From a checkpoint of a small mixture-of-experts model trained on Wikipedia.
Experts: 128 experts in each of 6 layers, 192 tanh GELU neurons an expert, 2 picks a token, a softmax router.
Training: 379M tokens, 5306 steps.
Below are experts of layer 9 (counted from 0) of a mixture-of-experts language model. Rows are named router (the router's row for the expert) and show model dimensions 0-127. Each number is 500 + 50 x the weight over its row's rms, rounded and kept within 0 to 999. Numbers have three digits each.
After each expert's rows: a language model's description of what the expert responds to. This comes from a sample of Wikipedia text that the model never trained on.

# expert 27
router:528530522504545493449470504555548466469488580571453532492562430490465488417508455500597442559512405457507456475603460500469576514547462485517467484520506454471441584487480515498425496485573528507498561458498486562538520456466483488497498459414467400420568468546439485558506446553584513584490577516599519459406502450435485606453541580512470464423457515438489522586361513539538462563587
Infobox field labels

# expert 2
router:557514429527490493375494452586493423479460524481499394550504456595481546499507557586433505554536546553497492455505514560569525499579553579479532461498520525611477390439464490459441484440536525472447561465409501422518446563596561519487565519516575506549463512596517480402504500419534465557571482480508530497522490449531471550428478563545412446484491503503512490535497480397423585527486
Institution name heads

# expert 43
router:470411518419607482567456505536586504526488524497517509494566477428556482498513541584446484517542425531469419522546481466494569498611475532572467466484553490505511532560474473583477563536479559538469427474492429492450421427530405607509466524457474565515451445435478490527543509510424437580537514434503548498580440410493542506509419460557424425500531489562406601542542571475456459549478
Short English word-middles

# expert 22
router:460504478572523465470514505513466430549618485554540444482576555496444596547529458485515513532448431517437468441561544516500573550507526545558466376386522455561473484460540505514398578530546470554477464369487564492462455505505509512481532460547490513474429484443415485523511578607519522428474472566437533523435440474480501460548619473419549434487448523553545514549488566572525477435488
Table abbreviations and decimals

# expert 40
router:562574519482493557517483586499456544478546562545432467421406421515517432430534445537557507461548540548477500566471437436526435446480511485503568512505420574422514506471538467459418473473491610561479607488563552494477436535499521474425482506602567484466518405513579512421528498531509621580556473435474569472541504438452574532483475557542533505504503454461534508457463421567489487555414
Inner word pieces, accents

# expert 10
router:510532501519425516549442406412459481499455511470569513561564527528536545439486507440475563491494523490573536583435589395438547414439461500442526533559497500549506529536487472535587529466449456491551439569496507421574594557588444477505491524519488489397528535458490514505505453397444555412449447552545521432543559592547496539505523446453509473547566606425476540523492599515572505494500
Clause-linking conjunctions

# expert 13
router:487506481484529505412505444525537456489421546478463476471511546422490565529545453540605462457517457480444430511470540535592545544473444573543525444419416507466502522419579533440478457528548467480519471499445582560520593537544488500434466484439384467468482449523504525544564462445560473561506600497531503519384430502433408556559554606446499513454471501560584563541481542533552555561557
Capital letter fragments

# expert 16
router:488531484496441514461493490509504496537434421467565516566451498585474582429524652455565471526487556508504473571546533478513593428427473435573502434498462480455536462499560563524421487515472467420445445386553475475596527529542564543418566587587491562446578489523446580394494530490461483473444447503464558489512509496511472423450524456481489507490444555465519448441560484591470455448489
Sentence-final periods

# expert 52
router:473602419410508531522401504605484434499535450455557432588513397577445460495556479482594521472569527570525584447541509394522509577499545497515467571572486520551440466562544492491484464519573462471555533493415522407496455538598512523458443556514531442505469520496508499399527546556479556492565422551433509512466534581432546461549509462447434483475466445517461451532519432523504504557505
English given names

# expert 56
router:511419532455475537421477500473425399441541518518509512504513467580459630545460525440609468439487504529500537582533463469598471498427630542474561418507426508534472496488476521464489457519540520524512498462403524435541493572525536454489544518415521488473462495480490575490446560579469436476473540509427540506434568443582457557550508561483439503488402440577589482494547487451451572456575
Table pipes, closing brackets

# expert 12
router:497520496476439529433462518494528479485425454508551504518508485580485586484478616519560439525479554397516509542499446512495514399478567441464533435514496549514498471490433576535457517531425556449467520422450473432575561509546464513414586567517440562584589478566488485392465508490444549434457460513452585495547559476539452432521569430458576518554390525478439444476534475542452511427572
Sentence-final periods

# expert 24
router:452559511445475470468496521477423554507574499486446481524458499491491477548475441484574587570624551449521493496481405523494534495507449446580449587543458507525480524530537441424497589552515571560518524558521531478644457477485554439563466423582406493411453466521488467445510551564494505557527486430562456543477481487490499450508486503443486522529401507521428456402460580572512614534426
Vowel pieces mid-word

# expert 0
router:435443414404574568542460548567471464550577449402493545412590420540521495584465530543554485529487517529495570464492467516557434472502476449527446420538534519535409488444482530479475459503528517569428528456566455445518430446469512570512448525554564533571451478385422546574604570491517542506547559582534521495462443467441564488516568485463466517470530598489522505488483463513506533449580
Slavic/Turkic/Asian name pieces

# expert 21
router:475574549538418425519435437544474506505498557472491525455592485573387478515495495506493497521449489505492513446582569463524513548501627578458491462574492497577473544490428429456454521543564494436542485423408546540513552634455448489472602540523500494612451504468571490480497524507519485599522500538520435520408499574531493451493578453419511439451385500493473457467539518434456450517479
Nationality and place adjectives

# expert 55
router:543523474529503482515496504468470450483536488460485531456469415497571457546479451452481556540504488424504602461511406597506507498486555479468551485529550495553514546494464558426505523554447467467471490483427401513497623579515467412500553504456565467501469584507606422497439453558432583480554512439451565498459529537546475414424569440484475558472419454424463546591497547574377468573523
Year numbers

# expert 8
router:549533549568481542461441446557571585574469524547472468469539436480462550501530534476550464482537509432552471441556488533465530523501437446465396536510544518433505499496512575582504490505501497421493588530387442576552474451569484513460537420429431493522451431492502421475464408440495546512444486493533509411577554548577517521369582471515526510497486604527555435530477609583465480525473
Wiki section headings

# expert 5
router:552471491472552448546522529431495540553506519525520426473529401489578537467537510550574565520410551531490453539551512506508528513568438432454502427520434456501544538511544583427431577514472492560526446470458556424594499457480478498420541444479465412539466564475541409467587467466466479462425406475467561468482509531551548472594496538529529449456547418416568541488570572548435432558582
Table row-opening pipes

# expert 57
router:456508590531433427589531376530506515527503547490565515570539424464531429506417473485404530527514486582535526558466595470496514552577443477492470367463534562524497537482489531497513502502519437509535484545478466483505482469473483364518634515500516560546481571526536589505516496565506481514540519499492506377470519477516537575488537499570496421606535471556478400409546482472494530563426
Directions and spatial words

# expert 4
router:435519479502505447579617504465493511490422512437503537554440517480476482482571539511448475484401540541462421503360514562507456483455496571536587485595523460552607426533518541426436435471409503441498406520513586455442509487503509508478490628488570478568474488534537450448428540499495426475432431520447491561553481455496463464567512425525497530479458444493557511485601465441503455546536
Personal names and titles